config = dict(
    d_expert=128,
    moe_layers=[1, 2, 3, 4, 5, 6, 7, 8, 9, 10, 11, 12],
    normalize_top_k=False,
    routed_scale=2.45,
    balance_loss=0.0172,
    init_std_router=0.00964,
    optimizer='soap_variant',
    learning_rate=0.00328,
    beta2=0.95,
    train_tokens=470800000,
    max_steps=3592,
)
Below are experts of layer 10 (counted from 0) of a mixture-of-experts language model. Rows are named router (the router's row for the expert), gate (a neuron's input weights, with its number), up (a neuron's input weights, with its number), down (a neuron's output weights, with its number) and show model dimensions 192-255. Each number is 50 + 12 x the weight over its row's rms, rounded and kept within 0 to 99.
After each expert's rows: "raises" lists some tokens whose logits its average output raises strongly, later layers aside; "mostly gets" lists some tokens that are sent to it at least half of the time. This comes from a sample of Wikipedia text that the model never trained on.

# expert 11
router:62 31 40 58 25 34 56 39 65 35 67 43 64 51 39 55 59 22 71 61 55 50 57 57 62 61 56 60 36 63 41 56 52 58 47 61 58 45 34 28 49 39 46 51 31 63 35 26 48 61 38 34 64 43 71 53 49 38 61 53 65 70 57 42
gate0:61 51 44 36 38 67 63 59 76 33 46 44 52 69 48 43 45 57 52 35 46 42 54 63 51 55 59 64 82 57 65 59 57 61 43 43 61 39 45 60 53 39 48 54 71 59 37 48 41 51 49 74 49 53 52 58 23 38 37 71 58 44 42 37
up0:39 64 37 63 46 80 58 60 51 35 58 69 56 46 30 56 42 58 41 74 33 45 48 30 36 66 61 61 43 39 66 52 44 42 65 56 48 62 29 44 65 39 31 67 48 33 53 57 40 58 44 47 30 54 28 47 38 52 28 53 81 40 58 48
down0:62 49 43 47 36 54 61 42 55 31 44 64 65 59 49 66 37 49 56 61 21 42 71 45 35 58 52 54 63 53 80 53 40 46 62 64 72 49 37 48 47 53 65 63 61 42 48 48 61 46 53 63 39 51 38 82 26 39 52 45 57 49 53 29
gate1:48 54 51 60 68 70 43 48 56 46 49 49 71 70 54 64 41 58 40 38 52 46 43 57 74 54 58 11 54 14 53 55 64 75 37 58 48 40 48 48 46 33 72 63 45 46 52 53 26 43 42 57 59 44 41 53 50 79 36 58 57 44 51 33
up1:65 37 37 42 41 39 48 63 34 48 67 52 73 39 35 43 61 51 52 56 62 42 29 37 41 63 65 48 29 76 54 55 53 29 33 44 31 41 49 46 41 44 49 60 54 48 55 66 47 37 55 38 38 43 54 50 47 68 43 41 44 44 72 59
down1:29 67 73 55 42 59 66 46 51 61 46 50 50 56 71 45 43 50 60 50 55 38 56 58 44 35 41 62 69 55 51 38 48 45 56 66 68 59 60 63 75 49 48 46 50 24 38 52 53 55 32 53 57 48 51 35 70 41 52 37 51 33 44 62
gate2:66 64 65 29 56 65 34 49 52 32 45 40 68 43 50 28 47 63 48 47 54 43 52 57 65 62 46 63 44 40 47 36 61 36 43 44 21 53 64 60 58 54 60 54 47 48 27 42 35 53 51 58 46 18 49 51 35 30 50 66 48 42 67 38
up2:54 30 61 65 74 81 40 46 50 73 60 68 47 50 52 46 28 47 29 39 47 39 64 59 48 54 55 47 57 67 60 59 46 62 47 33 49 53 40 51 54 53 24 54 27 51 61 56 55 57 44 63 55 36 53 44 42 48 30 40 50 49 52 63
down2:58 60 42 46 48 27 55 48 45 41 42 44 47 57 52 48 60 56 41 26 42 36 62 36 31 55 44 63 62 39 65 67 35 46 49 65 40 43 68 22 35 50 54 54 58 54 35 54 64 41 56 48 30 50 44 65 48 49 59 51 45 52 51 40
raises: "'s", "-H", "-C", "-L"
mostly gets: " York", " British", "ana", "ville", "ya", "ford"

# expert 6
router:45 47 59 39 48 60 64 54 34 30 47 46 44 35 38 41 37 73 54 35 48 52 38 42 60 55 45 55 64 64 40 46 49 46 34 35 45 58 47 76 49 57 47 59 76 58 50 78 51 37 18 41 37 44 32 51 54 55 58 50 56 46 58 56
gate0:54 28 48 55 60 48 27 51 23 56 49 63 47 56 59 41 49 73 52 69 54 58 41 40 55 43 49 59 31 34 54 42 74 59 37 59 52 36 59 56 44 56 49 36 25 68 57 40 74 58 48 61 30 55 48 43 54 61 41 58 35 63 40 65
up0:49 61 49 37 51 64 50 57 42 45 34 59 36 46 55 39 30 40 25 51 30 47 40 54 32 38 47 43 48 54 55 66 51 60 40 49 45 40 42 50 55 64 70 53 57 44 52 42 47 54 38 49 50 65 45 54 39 49 54 44 48 34 46 51
down0:34 62 62 75 43 47 47 41 63 68 55 49 50 66 27 65 55 48 49 42 54 63 54 59 70 41 52 56 44 76 57 72 44 56 48 51 63 55 46 56 65 45 54 40 54 30 51 38 39 50 49 45 39 37 33 58 64 42 26 21 58 58 50 45
gate1:60 26 41 55 53 34 37 49 57 44 51 63 38 67 64 49 29 47 32 71 48 55 63 48 56 55 67 59 37 54 78 47 48 55 24 82 36 46 57 53 53 56 61 54 54 40 33 25 44 54 48 40 73 60 58 50 47 45 58 69 45 68 42 55
up1:43 41 65 44 65 60 62 43 34 50 53 54 59 48 56 53 33 61 54 44 52 63 62 40 50 60 50 40 51 58 57 47 78 50 45 39 43 59 43 52 45 52 38 52 47 45 41 67 65 33 48 53 51 66 37 46 54 42 44 29 64 49 56 49
down1:50 40 64 44 56 45 40 35 12 47 47 49 55 44 44 39 43 77 47 20 50 49 72 65 35 51 55 33 55 58 51 68 48 27 50 32 57 52 60 47 51 39 28 56 56 52 66 41 49 37 42 62 33 39 43 69 49 54 55 58 63 51 49 47
gate2:28 40 40 65 30 53 59 46 64 50 48 59 56 51 56 16 54 54 48 42 23 40 61 53 50 46 50 51 46 68 70 52 67 48 59 66 41 69 39 49 40 48 53 56 46 52 61 45 36 26 55 65 31 59 43 62 83 55 55 40 41 48 52 37
up2:50 55 72 63 42 36 27 56 74 51 50 58 50 55 44 60 55 51 44 43 54 45 31 45 22 50 53 41 44 68 33 38 45 76 47 53 80 45 62 31 72 42 51 47 47 56 49 41 63 71 45 72 60 42 56 59 70 62 58 48 47 70 65 52
down2:23 65 47 58 44 56 45 30 68 62 58 43 32 49 46 37 31 49 43 60 62 53 35 38 49 35 77 57 54 40 48 45 23 65 44 57 25 53 42 54 63 58 63 40 64 53 38 26 58 50 52 69 75 52 55 56 61 47 43 34 53 78 69 55
raises: "in", "ing", "ish", "ins", "ine", "et"
mostly gets: " st", " w", " b", " cl", " man", " design"

# expert 20
router:23 54 56 47 51 46 51 64 44 50 37 44 49 29 45 42 50 40 45 39 27 55 39 39 58 44 28 55 56 49 44 59 57 50 41 41 54 45 50 55 37 49 56 33 50 42 50 78 53 29 35 41 53 52 45 53 58 74 52 44 52 51 37 55
gate0:37 41 58 70 43 44 54 62 59 54 51 53 23 45 37 51 39 55 63 54 57 41 42 42 50 46 74 39 44 48 35 43 64 67 39 49 47 62 52 71 39 58 58 45 40 59 48 37 45 60 50 66 46 47 37 48 15 60 47 50 38 57 34 59
up0:56 46 40 50 43 48 33 65 44 57 45 51 76 90 56 46 25 48 39 33 50 41 25 47 58 60 32 30 41 49 23 62 60 50 33 49 58 54 45 50 63 67 54 51 51 65 39 51 48 34 42 54 64 51 50 35 47 61 50 66 22 40 42 49
down0:63 63 61 39 54 43 54 52 50 63 37 27 59 51 61 58 39 53 57 32 38 41 30 60 50 59 36 31 27 72 39 71 68 55 32 38 41 69 46 26 66 60 39 55 57 57 57 51 43 60 37 38 52 54 46 46 51 38 51 55 49 58 69 41
gate1:38 65 36 61 68 50 42 38 60 38 49 56 55 45 40 57 50 30 63 75 88 80 42 31 44 44 49 36 32 52 54 49 48 62 42 67 41 48 51 44 73 44 46 33 68 40 33 49 40 66 33 59 47 33 65 40 56 61 58 71 51 56 48 50
up1:55 38 44 47 44 50 56 58 76 53 51 48 56 55 65 43 61 53 33 58 50 50 47 48 20 62 44 58 52 45 44 34 36 47 61 34 30 37 50 49 55 49 27 46 47 51 36 53 32 33 32 29 59 77 52 47 43 47 07 54 54 31 54 53
down1:43 53 63 58 72 46 70 44 38 54 49 52 59 55 65 43 50 49 35 43 38 70 58 49 64 48 26 42 44 37 39 40 51 58 61 53 57 57 50 43 39 49 44 44 42 32 37 58 55 38 64 52 56 51 43 26 57 53 80 48 42 62 43 44
gate2:37 46 39 53 33 66 18 62 48 57 44 74 39 36 41 54 62 59 82 33 52 59 43 64 54 53 38 58 37 41 52 63 55 66 43 57 41 53 55 54 50 54 43 59 42 44 33 62 15 84 44 46 56 72 56 41 48 53 59 68 32 61 46 32
up2:58 28 43 23 29 55 46 40 59 30 54 64 71 51 53 55 22 56 63 42 69 56 68 41 53 59 61 58 49 36 60 45 38 45 59 26 51 59 46 54 46 43 61 74 55 65 55 62 47 50 56 46 65 60 54 35 55 44 74 49 49 52 51 45
down2:45 57 34 19 69 48 67 53 52 49 43 41 25 36 47 84 46 49 46 73 48 28 45 33 38 36 43 60 61 50 51 30 67 68 52 61 52 37 75 39 59 49 62 39 53 45 39 50 54 46 52 44 55 30 49 21 56 72 28 66 47 26 53 62
raises: " of", " and", " on", "/", ",", "ing"
mostly gets: " film", " round", " album", " game", " number", " player"

# expert 22
router:44 42 41 46 47 40 51 47 56 63 61 67 29 37 60 48 61 68 39 60 68 42 74 69 22 57 39 44 55 37 68 42 48 59 40 56 60 50 53 51 47 45 50 43 31 51 72 23 57 37 38 56 53 68 55 35 49 42 70 50 40 69 55 31
gate0:52 64 48 58 43 54 22 47 31 45 31 37 45 49 67 61 63 54 52 53 38 38 38 47 37 51 50 42 64 58 30 66 43 46 45 59 48 74 65 53 55 39 62 42 58 40 36 52 42 40 25 17 64 40 49 66 44 58 44 45 57 56 66 28
up0:31 57 67 54 58 54 41 62 54 48 36 26 37 68 75 41 47 53 48 46 58 38 47 35 43 35 69 36 62 66 49 39 45 44 47 56 54 59 36 63 53 48 66 53 52 49 58 47 75 46 41 50 68 48 59 36 63 39 58 51 56 47 41 47
down0:37 45 60 40 63 43 55 30 40 65 50 34 71 46 55 08 63 55 44 53 52 52 53 41 59 50 68 47 41 48 45 57 53 60 31 47 45 40 23 59 29 21 54 41 33 35 47 64 36 49 33 65 62 51 44 43 69 62 61 67 51 55 50 50
gate1:44 49 37 63 62 46 43 47 65 40 56 27 36 64 42 62 43 42 58 66 62 71 55 50 32 56 42 24 51 52 40 52 48 44 44 51 50 54 42 46 45 34 52 61 50 38 67 65 39 47 49 41 34 47 65 55 58 46 14 54 51 56 63 48
up1:37 66 57 46 70 46 62 59 51 20 62 54 57 48 60 35 56 44 57 39 53 48 59 55 35 54 48 40 32 39 38 41 60 35 50 25 57 46 63 48 43 59 64 48 44 78 36 46 55 37 45 24 39 42 59 38 26 69 74 43 81 59 38 67
down1:35 31 37 75 39 22 64 61 41 41 37 57 42 58 57 38 42 46 56 29 43 63 52 48 58 70 30 58 48 55 63 59 33 57 45 54 43 53 52 42 52 59 52 56 43 69 54 40 53 45 31 46 38 63 51 50 33 60 45 37 56 68 55 41
gate2:69 39 48 64 49 41 41 52 75 49 49 46 59 60 27 53 45 62 48 55 43 31 50 26 53 41 61 57 53 24 41 59 47 51 62 32 58 38 55 31 45 42 33 58 38 48 51 63 56 33 61 53 31 46 62 62 55 57 54 50 48 57 41 55
up2:27 54 57 32 43 38 41 51 41 50 45 66 77 23 55 49 58 65 52 50 45 53 45 49 57 53 28 42 51 71 40 44 52 60 60 46 59 61 48 45 65 52 41 39 62 58 30 48 60 53 73 48 46 56 52 68 63 65 37 40 59 44 57 55
down2:63 59 34 32 64 42 56 48 39 45 34 39 42 42 36 66 47 34 61 74 65 37 37 43 55 53 64 60 68 59 45 64 55 40 50 62 36 40 52 66 50 53 53 51 55 73 29 51 50 70 58 45 42 60 64 38 57 49 29 47 26 52 64 50
raises: "2", "1", "F", "A", "H", "L"
mostly gets: " (", " |\n", ".\n\n", ")\n", "\n", " "

# expert 18
router:41 47 30 56 48 43 37 43 60 47 31 38 29 53 41 74 64 67 57 45 39 44 59 39 28 45 55 52 36 43 45 45 51 39 63 75 53 45 43 27 35 28 58 68 32 68 39 36 55 38 39 51 45 64 42 70 62 58 73 43 44 43 31 35
gate0:55 36 50 35 35 50 53 58 36 43 26 50 44 29 50 57 55 35 52 54 43 46 21 43 65 68 54 57 29 50 47 56 48 43 50 42 46 46 39 26 52 38 55 64 42 45 54 56 63 51 49 47 28 69 66 50 25 45 53 48 66 42 63 70
up0:56 52 64 37 75 34 39 60 42 37 54 59 37 41 42 44 27 34 62 56 47 61 52 62 48 44 45 61 43 35 56 47 59 46 41 39 44 55 65 50 36 65 40 63 59 45 55 53 50 55 43 37 50 33 75 36 37 65 41 56 65 64 33 37
down0:41 61 54 74 53 46 45 64 56 33 29 53 39 41 55 65 57 38 42 44 32 55 36 44 53 56 62 51 40 44 32 38 37 43 51 60 50 55 43 52 56 40 37 38 23 34 46 35 39 52 59 47 80 56 55 40 46 63 54 52 45 62 81 51
gate1:46 52 39 45 62 41 35 58 43 45 39 53 39 46 60 56 53 63 43 62 53 48 64 36 54 56 42 66 63 41 59 49 38 72 47 56 33 43 50 64 33 74 55 53 52 41 54 58 51 77 62 60 39 54 44 48 48 48 64 64 71 60 64 65
up1:53 56 73 55 48 67 69 71 48 33 46 52 40 39 48 39 33 57 31 66 48 67 56 53 36 61 42 52 67 46 63 39 57 48 68 53 53 40 35 46 38 49 54 51 37 69 74 36 54 54 44 68 51 28 24 45 41 65 45 42 39 60 28 77
down1:63 35 52 40 45 37 34 56 37 36 62 60 57 40 40 44 44 55 67 42 33 58 49 49 29 48 63 57 80 39 39 55 62 46 34 34 62 60 38 62 56 59 59 30 43 38 48 42 52 59 51 46 72 34 69 57 39 50 41 40 90 63 51 54
gate2:47 60 46 56 43 51 67 40 46 53 68 41 39 42 39 43 52 76 42 55 61 39 49 70 71 44 58 51 80 76 64 57 43 52 45 31 44 66 49 59 48 60 57 46 52 44 76 61 47 33 65 46 61 62 39 55 65 63 61 56 35 49 69 51
up2:72 56 59 27 51 60 47 63 39 54 44 25 57 44 63 64 38 51 55 51 47 41 30 55 58 40 48 42 64 48 36 56 68 52 50 39 24 69 36 52 36 38 63 38 68 36 39 41 59 57 46 50 45 48 23 53 24 34 60 60 43 42 62 56
down2:70 25 40 76 45 41 36 36 63 46 23 44 53 58 50 48 63 66 52 68 28 71 30 51 35 48 46 39 33 37 62 52 53 53 49 54 58 51 50 62 26 42 50 59 61 55 47 41 45 63 54 48 70 36 47 36 35 55 44 38 73 58 32 54
raises: "0", "1", "2", "7", "8", "."
mostly gets: "9", "8", "6", "5", "4", "7"

# expert 2
router:43 54 61 45 38 61 58 62 33 53 29 42 48 52 32 49 38 20 53 50 35 58 45 54 52 48 48 54 60 52 49 58 53 59 65 52 56 47 51 55 44 70 41 61 60 55 45 65 50 57 31 48 48 45 48 52 54 67 42 51 49 49 47 52
gate0:57 22 56 73 29 36 53 34 43 47 49 53 65 39 52 57 54 64 31 46 68 53 47 38 48 45 63 64 34 43 31 49 57 39 37 41 65 46 46 44 36 58 70 52 69 42 67 50 58 70 48 31 28 56 50 52 42 62 68 40 50 47 61 40
up0:62 48 54 41 61 61 46 46 35 44 48 61 67 61 38 40 70 58 41 72 47 50 51 54 48 44 36 50 40 41 61 28 61 58 55 45 46 56 40 37 43 55 65 51 35 74 58 41 50 81 57 35 67 21 69 33 56 54 46 40 68 64 55 43
down0:45 52 47 43 55 77 32 45 41 58 58 43 38 59 33 53 55 54 36 51 50 74 46 57 62 45 38 42 43 43 35 53 61 47 42 64 41 54 68 68 62 36 57 57 37 48 30 67 35 45 73 58 81 46 57 55 52 15 45 75 48 56 23 42
gate1:62 40 42 79 45 38 49 33 48 59 33 44 58 57 44 56 45 49 52 44 58 41 53 60 57 69 50 39 46 30 32 67 29 39 45 67 46 46 61 30 47 35 37 42 51 34 54 61 58 33 56 62 38 82 35 40 54 56 62 44 45 49 50 76
up1:37 78 52 48 50 48 52 57 51 54 33 63 37 57 68 54 44 50 63 40 45 53 48 73 59 50 48 52 62 67 42 64 48 47 48 50 57 31 66 66 37 30 71 48 37 49 50 48 40 55 35 54 42 58 47 47 50 50 50 76 62 58 68 40
down1:33 56 69 51 47 29 60 51 44 43 51 47 69 60 59 65 47 63 47 48 51 52 67 65 32 61 48 51 25 52 25 43 48 60 36 41 53 62 34 47 46 14 27 56 61 77 46 65 65 64 27 80 54 34 53 47 42 46 51 40 43 65 60 40
gate2:48 25 51 77 59 26 44 60 66 32 36 50 61 48 52 33 27 67 29 56 42 65 53 56 36 46 42 51 75 42 28 47 46 38 60 61 42 53 59 48 62 51 32 48 43 60 25 47 62 63 50 53 29 52 64 57 49 21 50 55 46 55 53 53
up2:86 27 61 47 66 64 44 65 34 37 31 59 76 36 51 64 37 42 40 47 42 34 62 46 48 51 59 66 32 57 61 69 39 40 56 45 50 59 36 45 77 68 41 49 45 48 44 62 54 37 35 53 53 47 51 51 49 40 45 57 47 51 46 55
down2:15 35 30 66 51 50 47 63 37 64 44 47 42 53 44 48 42 53 52 55 62 61 59 59 58 41 58 37 61 56 49 52 44 70 40 74 61 49 56 35 47 60 52 47 43 46 52 33 56 56 60 38 40 67 52 43 73 47 49 52 59 52 55 43
raises: ",", " and", " in", ".", ".\n\n", " of"
mostly gets: "ation", "ations", "ics", " University", " area", " player"

# expert 13
router:35 33 83 51 63 63 57 47 54 73 66 64 30 43 64 38 51 47 58 50 53 67 56 54 28 69 58 50 40 39 55 64 60 64 63 52 64 55 62 49 46 47 42 47 28 47 70 34 40 74 69 42 37 50 75 31 40 50 35 48 32 55 42 49
gate0:34 47 57 49 33 43 54 50 61 15 37 62 39 41 48 56 53 38 61 31 49 35 65 50 55 42 48 55 55 42 58 51 49 46 55 58 22 39 56 60 54 33 44 41 27 54 29 37 58 40 34 49 56 54 52 45 42 64 51 24 58 63 52 36
up0:55 63 62 33 53 58 48 57 10 50 77 36 48 55 62 44 42 67 44 36 49 54 58 69 54 39 61 56 58 33 74 41 39 49 50 40 62 48 45 41 49 48 55 64 65 65 76 81 38 31 51 47 60 49 44 40 41 62 51 42 35 43 44 38
down0:39 38 62 59 46 65 58 56 52 59 70 46 28 40 53 37 66 38 49 61 49 46 53 40 52 58 57 38 41 40 47 52 59 65 59 54 39 59 52 69 46 48 60 54 46 39 58 45 50 31 57 26 60 48 42 41 32 35 53 68 43 38 72 34
gate1:36 55 63 50 43 51 60 64 57 58 37 54 35 58 54 36 60 37 57 51 37 36 26 50 54 36 45 75 44 45 49 51 58 62 57 80 48 54 54 44 63 36 47 57 50 53 39 48 71 49 63 34 50 42 68 64 68 59 33 48 30 61 73 61
up1:62 71 45 40 69 49 38 43 56 59 57 61 49 65 19 60 58 46 55 63 49 44 47 62 42 75 46 56 39 31 18 46 61 51 45 49 40 48 42 44 26 50 29 40 31 45 21 53 47 46 61 61 40 63 44 48 40 55 34 48 60 54 52 50
down1:46 58 57 33 57 55 32 40 47 42 45 44 71 61 53 65 28 53 49 27 56 66 33 40 55 60 36 36 52 59 48 76 51 35 68 64 26 65 60 45 38 58 38 53 59 57 37 56 67 56 49 42 41 57 48 35 56 61 59 56 66 68 56 69
gate2:60 46 54 59 48 51 58 25 48 41 61 35 37 63 72 46 45 71 37 57 41 50 26 61 46 17 45 37 60 59 49 48 59 52 69 62 65 54 55 38 45 25 49 59 56 57 58 47 64 28 55 59 36 58 51 65 52 41 42 54 64 44 47 50
up2:40 33 36 53 30 65 58 46 56 89 57 30 50 60 37 34 39 55 46 39 43 59 39 33 66 60 45 43 60 62 45 65 55 59 48 61 39 40 65 42 40 67 70 58 31 38 49 29 50 75 62 33 59 49 56 56 65 53 54 35 52 51 58 49
down2:56 54 42 46 57 41 54 41 47 43 44 34 47 49 59 66 44 33 34 52 55 47 40 56 45 39 59 47 63 37 44 56 42 63 60 45 52 34 44 51 54 70 48 45 54 52 32 60 53 46 26 61 51 22 59 57 49 54 58 47 50 80 39 46
raises: " ", " A", " U"
mostly gets: "|", " |", " —;", "):", " −", ");"

# expert 3
router:70 59 44 61 43 39 63 34 53 30 53 37 63 45 39 51 51 33 41 28 35 57 44 28 57 54 38 62 54 52 36 45 37 45 38 54 29 42 59 63 49 45 52 49 57 56 26 41 50 36 31 26 50 57 47 38 50 44 70 67 49 58 61 40
gate0:62 53 45 43 22 64 44 62 53 35 61 56 58 46 31 30 53 35 34 48 70 54 51 44 32 64 44 50 65 54 55 50 80 57 40 49 73 43 27 33 60 26 40 55 40 60 47 34 58 54 67 45 54 37 50 57 56 71 54 59 72 57 65 34
up0:72 34 67 55 47 60 68 46 33 46 74 35 53 39 45 51 30 38 36 34 31 49 46 61 52 48 55 38 56 53 47 57 62 57 58 70 38 44 41 52 53 53 68 57 49 45 29 50 61 42 50 48 56 61 44 37 67 44 54 42 49 57 22 68
down0:63 55 42 56 34 38 50 41 46 39 58 42 47 26 31 55 54 60 54 60 45 68 64 56 56 39 45 30 53 65 56 67 54 36 49 49 57 55 43 46 50 47 44 70 47 51 47 40 68 44 56 43 54 61 53 49 66 54 36 58 49 56 57 63
gate1:37 63 66 54 47 40 51 76 64 35 44 46 43 32 32 42 29 46 41 72 51 62 38 40 47 72 19 49 46 49 45 41 58 47 36 54 50 49 62 42 56 76 50 61 42 65 26 68 40 44 46 53 59 77 44 69 44 55 34 74 57 43 57 63
up1:81 52 44 52 39 58 52 62 65 31 67 58 42 41 58 52 41 43 50 55 44 53 48 60 50 67 25 50 37 75 58 37 60 36 73 59 51 68 28 53 73 57 42 49 32 41 60 37 59 51 31 55 59 45 49 37 29 36 33 46 40 40 56 52
down1:25 63 30 57 56 42 57 34 60 68 50 41 78 63 53 31 58 51 34 49 78 59 66 62 51 85 42 31 48 63 44 64 50 40 46 59 61 45 51 65 24 52 52 41 57 50 38 64 31 55 45 55 56 52 62 49 29 48 44 56 77 48 41 35
gate2:48 55 32 40 44 51 48 28 37 47 48 46 47 25 64 44 43 47 68 59 43 47 40 46 67 62 60 70 49 67 50 45 50 24 39 62 53 43 72 40 35 47 41 38 38 47 75 48 53 36 33 41 55 71 43 38 51 53 35 37 35 41 64 63
up2:58 45 41 39 46 58 44 52 50 57 52 55 48 37 68 60 40 30 61 35 63 47 63 51 58 57 61 64 30 23 51 43 36 43 48 65 51 55 40 47 61 61 42 40 50 31 41 53 33 73 43 46 32 54 36 32 66 32 60 42 44 55 54 64
down2:74 54 30 33 59 48 37 31 39 38 69 55 71 51 60 54 53 51 73 63 40 45 44 33 57 50 43 64 42 46 51 51 39 52 39 36 24 49 79 44 42 50 62 54 55 46 60 36 34 46 61 64 50 53 49 42 33 44 46 64 54 58 57 41
raises: "ad", "an", "ier", "ade", "iers", "ore"
mostly gets: "az", "ó", "ov", "ij", "ib", "í"

# expert 10
router:45 40 35 69 39 46 27 47 63 63 46 40 27 45 47 58 64 72 47 43 45 35 56 45 25 34 52 61 48 53 60 28 47 43 43 65 51 54 49 39 40 44 57 62 55 71 45 32 48 30 49 58 31 75 35 38 45 41 60 40 46 43 35 45
gate0:44 58 51 49 65 59 57 79 66 60 29 46 48 55 51 55 26 51 27 31 35 41 57 40 53 48 64 55 55 36 63 36 39 62 41 60 69 52 43 74 48 53 34 45 33 36 51 47 50 48 54 33 47 57 45 58 54 63 58 41 56 54 63 33
up0:47 40 51 59 33 47 39 76 60 47 40 51 57 26 49 64 52 47 38 52 41 37 41 57 52 56 59 42 57 52 51 41 57 41 47 64 59 65 18 38 66 48 55 52 83 40 60 53 45 78 36 61 74 50 70 51 48 56 57 42 43 65 43 57
down0:55 59 23 62 34 45 60 46 55 28 42 42 52 31 36 48 63 35 58 50 58 40 47 55 63 59 31 63 52 52 44 38 53 57 67 45 31 50 54 44 53 35 46 57 47 63 52 54 65 56 33 56 71 17 43 57 57 49 56 62 40 39 50 62
gate1:37 47 58 28 61 65 53 47 33 50 45 52 47 17 49 44 50 50 40 44 28 30 67 63 58 41 60 56 67 59 69 42 53 55 49 52 51 46 33 64 60 53 56 57 65 61 30 33 54 52 54 47 52 60 39 48 63 67 56 63 54 54 66 50
up1:53 43 35 39 73 65 50 69 44 46 62 51 60 42 52 42 40 55 50 59 54 64 35 41 57 45 61 51 60 49 51 32 59 39 56 34 85 45 58 30 36 39 57 48 40 23 57 82 37 50 33 57 60 45 62 55 62 46 41 46 69 59 51 59
down1:62 50 32 36 50 43 51 53 41 45 47 34 63 60 58 52 61 37 50 45 58 63 38 36 60 47 50 41 41 39 68 55 64 40 56 52 57 56 32 47 41 30 37 75 51 48 57 52 44 66 31 60 42 47 74 41 57 55 20 50 40 62 43 37
gate2:46 81 61 38 75 46 66 48 43 58 37 57 58 34 39 40 37 62 50 37 39 52 48 48 63 50 44 44 47 42 42 40 57 43 53 53 40 53 64 60 47 36 73 53 37 66 38 62 57 50 56 30 43 51 47 58 42 61 58 53 62 49 61 36
up2:46 18 51 62 58 66 39 45 32 67 37 37 37 52 48 41 37 57 35 25 58 56 65 47 49 55 54 60 38 39 65 52 05 41 37 47 24 34 36 41 68 47 48 50 46 60 38 33 50 51 50 38 63 44 68 53 60 35 60 50 55 53 52 47
down2:48 49 34 34 48 36 40 47 55 58 50 44 43 38 38 67 50 52 79 60 42 44 63 35 51 24 36 42 47 38 37 49 56 74 44 27 83 41 77 42 41 11 45 64 54 72 31 61 47 57 55 34 38 49 53 66 37 41 38 42 34 53 51 47
raises: "0", "5", "2", "4", "8", "ere"
mostly gets: "°", " km", "1", "′", "2", "0"

# expert 19
router:43 54 48 44 48 50 45 39 73 57 76 36 47 56 30 36 47 53 45 37 57 61 34 44 71 50 57 45 55 54 43 50 32 51 41 49 56 47 61 50 61 40 67 36 29 47 37 45 55 20 49 55 46 55 47 70 52 39 54 51 53 50 64 51
gate0:65 17 59 58 42 47 58 39 21 46 42 36 71 63 54 36 77 52 46 40 72 31 55 46 16 59 51 51 34 54 46 53 53 76 39 55 58 48 29 62 57 34 45 30 46 47 45 50 47 66 48 60 60 44 39 63 49 61 34 50 34 51 37 59
up0:52 45 39 52 55 29 37 38 46 69 31 48 44 51 50 57 76 57 35 43 64 65 55 37 42 55 51 66 59 63 42 46 39 48 34 50 38 46 39 71 48 54 50 33 56 56 40 45 58 62 28 51 55 30 34 52 32 53 31 49 63 51 57 23
down0:62 32 63 40 45 45 59 51 71 25 45 39 46 46 43 34 58 37 52 46 55 62 45 46 48 44 70 45 34 64 37 59 47 50 27 39 62 31 29 40 40 34 46 42 26 52 61 60 49 65 41 67 43 32 66 40 42 54 51 57 48 48 33 48
gate1:44 37 63 42 45 44 64 68 36 31 74 34 27 43 48 47 59 34 54 37 42 50 55 43 41 76 54 52 48 38 55 47 66 44 58 43 67 63 50 43 68 38 74 28 51 36 38 64 66 48 48 66 35 24 55 36 57 52 67 37 42 43 67 53
up1:36 49 58 68 32 52 52 59 54 35 59 55 53 47 52 68 43 55 40 37 59 60 51 46 20 41 67 66 44 41 46 56 59 49 41 50 53 56 60 36 35 31 57 49 32 35 58 54 38 55 63 55 48 42 71 47 54 51 38 41 57 53 18 44
down1:29 07 43 52 64 51 56 46 40 34 47 41 49 60 44 39 66 47 49 46 54 79 70 50 61 33 49 56 49 71 61 60 31 47 60 41 43 54 36 50 31 65 34 53 36 42 47 48 43 37 46 57 56 71 51 30 33 24 51 44 57 50 48 45
gate2:59 57 43 67 42 54 42 63 33 59 33 46 37 52 69 37 37 44 42 44 36 44 40 23 56 52 62 32 62 68 53 61 51 68 66 40 47 45 46 41 20 73 72 38 34 53 47 57 30 35 58 40 75 53 46 50 39 50 41 46 67 61 40 62
up2:70 31 56 52 42 36 78 46 71 38 49 29 54 57 55 48 84 48 57 57 43 52 45 41 35 58 50 51 61 55 58 51 58 76 48 39 42 56 54 49 32 71 61 36 70 40 49 48 59 66 45 68 41 26 42 56 35 27 43 46 60 35 47 37
down2:63 26 32 67 47 35 53 52 43 48 43 36 53 37 61 50 48 31 53 48 61 43 47 41 58 44 56 44 62 57 51 59 44 63 44 54 46 63 65 71 70 53 56 61 56 55 47 65 56 25 62 57 44 43 53 42 45 57 53 33 71 51 38 60
raises: "ay", "id", "ib", "ish"
mostly gets: " She", " Sh", " He", " Sch", " Br", " Har"